config.yaml
n_experts: 64
d_expert: 128
normalize_top_k: true
balance_bias: false
lr_router: 0.000803
vocab_size: 15196
norm_eps: 1e-05
tie_embeddings: false
optimizer: "adam_atan2"
lr: 0.0017
beta1: 0.9
grad_clip: 1.0
train_tokens: 1056000000
steps: 4029
dataset: "wikipedia_en"
Below are experts of layer 3 (counted from 0) of a mixture-of-experts language model. Rows are named router (the router's row for the expert) and show model dimensions 128-255. Each number is 500 + 50 x the weight over its row's rms, rounded and kept within 0 to 999. Numbers have three digits each.
Before each expert's rows: "raises" lists some tokens whose logits its average output raises strongly, later layers aside. This comes from a sample of Wikipedia text that the model never trained on.

# expert 23
raises: " (", ",", " or", " and", " |", ":"
router:456424561489496523514522475529534401525515528443479498409459492443537453538482518514488542411500495452495426479552540471414450500533469504475447530557473589508545428524443479552493473501480468464548524528499535420550555488579516512509453504489527453461384542505427422551542460501509544420521572504452483513458553412540548526427459494489486567490538486458580538472476609463463415491591

# expert 62
raises: ",", "–", "-", "/", ".", " single"
router:497471482596427542514590548496550501525502484516528443533464457501458491374498447555510462519475476565505455507544589472489522478496521516454532479538425627495520488557513523584519562440447492534512519458397563513517595419620438586453588488534525474486510571527534429601480430564489441470478516604559423581519491509451414519388501458491489459486437520435494473572454527529437549516531

# expert 3
raises: "-", "aff", "-b", " and", " or"
router:534493480495564488473491529545479456474537533499495493559555547549500456578526508431506530474586413577481506411529418539502490472407463467596532491525419512506470555484525429412494436479492464507542463592453448558482463537522439533476491356468467461407463423467544522602515456515588538462559593548537417497506459523439518590592530498538531481534574556543493541504499473575518529473467

# expert 59
raises: "ug", "ub", "ur", "o", "a", " |"
router:538532613496512513531434613479445434508424477469473453616422512471476466438537555440420533559467510530433608516482434601601573508468451478565475507531450531425474398501481470435457468483521490503478479497521516487381490476481443487528604447449481613467435524528414489545579469546503521505569514601567541479535471395469495399528487451514481506534435580422420474586532548490502554476410

# expert 19
raises: " ==\n", " |\n\n", "ences", " ==\n\n", " ===\n", "y's"
router:519490433536440515529527524437502452432490445464527482476483578469578446536510515558525471382490502440525449570481560418492441495495501553450444519550466592480535451513521470461570617490560569540532480463487489486512481565558486521540510509436589444554514534561446504492590560442403406552452509507426579409558466478452534534557366452433516504599511430439559468560525525476452451535450

# expert 28
raises: "Scientific", "Final", "=", "Member", "Species", "Women's"
router:438483591550507528479471503550476431534535477488571518405431505532521479557442498556516537558503569486603499438398526452512444440484539501533452472535543607551540504539551476579453512478561466531543569436548454523523565474520448463405515426482504505462520440488405418433425465523496444606475445390494472450574478569472467422509547522554603533505553537516566408490504507462435485476578

# expert 35
raises: " |", " ", " ===\n"
router:469549479475442531559465462490455538512419511477525557539546505552473444574546495545535451502443471568551441535509581454522574447436547541463433563541478488499528483468551424462566435423438488494564497556417452565364496482519496510481477455497407427489455485524471421549554434537511413482519517516586491624490506458508454543554432582505473480525434424432541534462409507485527492478440

# expert 1
raises: " (", ",", " ", " –"
router:506541435455399520472494547526507475454494398599571473447495534494584520577460458522613510451493580555474417492432529464483547489448545570493474450513470475508515500498479524483508467531404423505575578536471534533430493468493541517471508580514484451403507472507546528544610455632512510425534523565562506585452507495550496467469479531492446537407410468451605451471482491472466486390482

# expert 38
raises: "==\n\n", "==\n", " Most"
router:506485457593512449474566483482576558569502488463444520559431477452590547491503513422566449476492571426426529471441502499521542459475466493450413489514534578547425385494527485425470522477529519421557449483493535516629483469594498457551477518562494506623533527471541446487485469538532549537528489491463570491453458520539529507481389451543475535495509601563456535479555585458530457547465

# expert 20
raises: "/", ".", "ual"
router:463474570489416480473545400568487521484504542409521529544484497523584460420450446478502539576550383402459534418465513459546609401464464498477515490517509504575535537522486521602486536506501503463450476456507446494431564525407536545462489487495455492512451527602553553515484506504495548434499521535512558443542534417534493548498474398506451583485513495482569400484508428586519500536461

# expert 12
raises: "v", "ple", "Professional", "l", "Ch", "b"
router:467474505525509564410430468540523410465556438534526483596530570507511419460477523470566481428551516504543553471547496582554571498503431521551615533456482536462627556464507489518534505518519534538384527463529502469498528476430433464454586523481549520535453476481548569576418542433496476452529527565534549510533549426453515471515458488439451596415412559567539496545411550474494480623412

# expert 2
raises: "6", "4", "5", "7", "9", "3"
router:600499459458509608439497573466474517532502416553515410495537458550484484524477513580484648567447469526481563544553434522511496527568564452547482453506431484485509555475576498559414426508426542498487590494425567527428473457466572655479501492485414585439446532530577555487481564510458488538496544611570509593550547473490483516504444517479504513432389533458470400530492417495481538469448

# expert 61
raises: "-", "-b", "-l"
router:400485528442558501463507566456474523518435493486530543495550446514431415490576497494438523566423471449444488524555507491498459498477533473548438542503527554433464494456531484432510578480485541466532520465543463549508504503487493530520519411520481530566558469479396538413489485508549500540540412439469494528551488434458568416444498558504509443491527585506384465620451506474465401522593

# expert 42
raises: " counties", "Population", " settlements", "shire"
router:494424526520493419445550412516536543613567540383437495534465470356506483448476521531479490510422501527522520426517533489453571488428413374477489610486414589463496487576474500425499513508539431479516505528536530521498463502483490541504456426522431476455502454526473462494541455428596616414552491426455381422437441557451505444584454467572503405524585481562544511528534385464496511619498

# expert 57
raises: " better", " smaller", " longer", " best", " runner", " cent"
router:549503402456613386571523516556489553448538486465544463537441458574485498460499479412583502514449459499419544531488504419520495446455491462600537546388507440503461476527452498445492577527530519533442425438501547529537554486432487492539489474512439566467524432549556533536493467495457506517500425461447466592511533492551563454554583532499440498484524479509484548523482479556489506523481

# expert 27
raises: "5", "6", "-m", "3", "4", ","
router:549462547478464443412498471555502454428459464472520449550576496452449452580499461495434438517518547534499515410472479559540484469557605430511540448554440345444542602463366498563459515509479475536535486514582528564484560552464497565380496508459539559483513480550502597444367577475531490491491471556516547473453525482477566408472507490512551428504540558406557554474451453531578477493432

# expert 18
raises: " into", " of", " ("
router:511500621526520467510509563529527583574457540421489558542461420538483525506527488583507460575439617498445584455532482539430383498470526583445509519490534500519513397596452460567462488513510525576543490406498532544490427478527508420557435470588535511496500515452496402429437501428521561449560526447477480477458426525561543484458431533413510507573504457495556483528458547576513503585581

# expert 15
raises: ".", ",", " of", " and", " in", ".\n\n"
router:505432420495496505469472564479498497515447545456499512532586524571502497623477483482483539505417494484547555441532450543566535530487455477473552543515517482540494468480441543545451505547479506529555477553582542562514438365528602450551462477582490468507397492336433525517483461522605573526502459572477519516459470473470361502464443507490590606440460572486579532524485487485521473445496

# expert 8
raises: ",", ".", " in", " ch", " d", " ("
router:501478465557444393542580517506509567422487511436433472553477501488521459470572527532494400508448555467523558469577627502499441537488494473425409509469534562551529386523580491594492494501480565502579409514545492495547485488505513444529528457537504451569509547437433457347518544479478467454532416464373550451528440489480520514443516473425491568512475449433528556515546528448554472456483

# expert 48
raises: "ge", " in", "e", "'s"
router:581522509532516477557519487509501435490431460446394606500426498426529578435496390549494469411478499519409433453462486501570513429551481552427478564530579534457529532530496517443434506510436537535487512438493427515519523484453431418487508598484530406543397542556552495488552502523503514394505564551395542443419485412466427562431500557548503556557456528511447544455495534509475521531521

# expert 33
raises: "eta", "iz", " and", ",", "."
router:509482562523425504523520532475502469463462593414431523433477529520459538526452536521494444547487517526505515500482469501559536534439499470486413524482504520545499518399394519498476529526504481565526463381438495449449588451596362472406465507474538483447444491506415530599529485613563495457452528480484568481468461517510509500517480489577519548551456635473502545563549470476447536494479

# expert 43
raises: " conduct", "8", " attention", "0", "9", "4"
router:578531469431487479477436479447436514468449547605520481493522509565541486500496536471524432460505584539467618504451416473571471566533510559466467526551437540413525560482441448500533519544454451572540569564493496561601513573482497523557465525519492587501592501359489531472459425501444572553548464536490467484477476467461436566498450482443510471469468521462514484488504470568474464397561

# expert 60
raises: " in", " with", ".", " as", ",", " on"
router:499444572542453530557483561479452524499505538464502549493513451476557508466513556545499480422540477388553479471548457513541505410498382501501490563543577585583522475489492441522535456548469520408489537420509564475450456469520536538597559459542539548481552569558494502369492447448402517433461539476488628562566490537495539464421463498451429557560543423531641582524497487465517565483375

# expert 34
raises: " the", " ", " a", " all", " in", " it"
router:550557440517565538521476469588555520403550507572505545492528613380423550408478456420471500378466504602573494534535485495386480518445485512481525497550537553456455478483555552509513487479501453519422468555532481482486459551488464489520478526529508503447528535580607571522555524528473456513450464526410512543465614472570456455483431472406438487491410454550451453469468555574442533422396

# expert 13
raises: ",", ";", " for", " (", " |"
router:450530467454438557471509509466448458496571437627567503404540549486541488588515499568526559425457566551529413607495472479464497501538403532426499477541488534404471432538577553540576522574505434450409579527496527502529477523511495483524469517462578468450537450561568462535517577550452470577442503405517489586449589511460450512471528463542468512462417400514488386476520493394412504453522

# expert 53
raises: ",", " |", " (", " in"
router:531465520502498489499487554528520542506412476523453532511513547572479548582471499442450487452566590522475621587520494557527402509546351518482502501529490504432436456520488477553426500565555517514483559544523401534525453489542409467422520529522511469480534456538403515588396518525488505578517515530459407534427591523489505486428531554618445466565412534623448542550526456457478500483541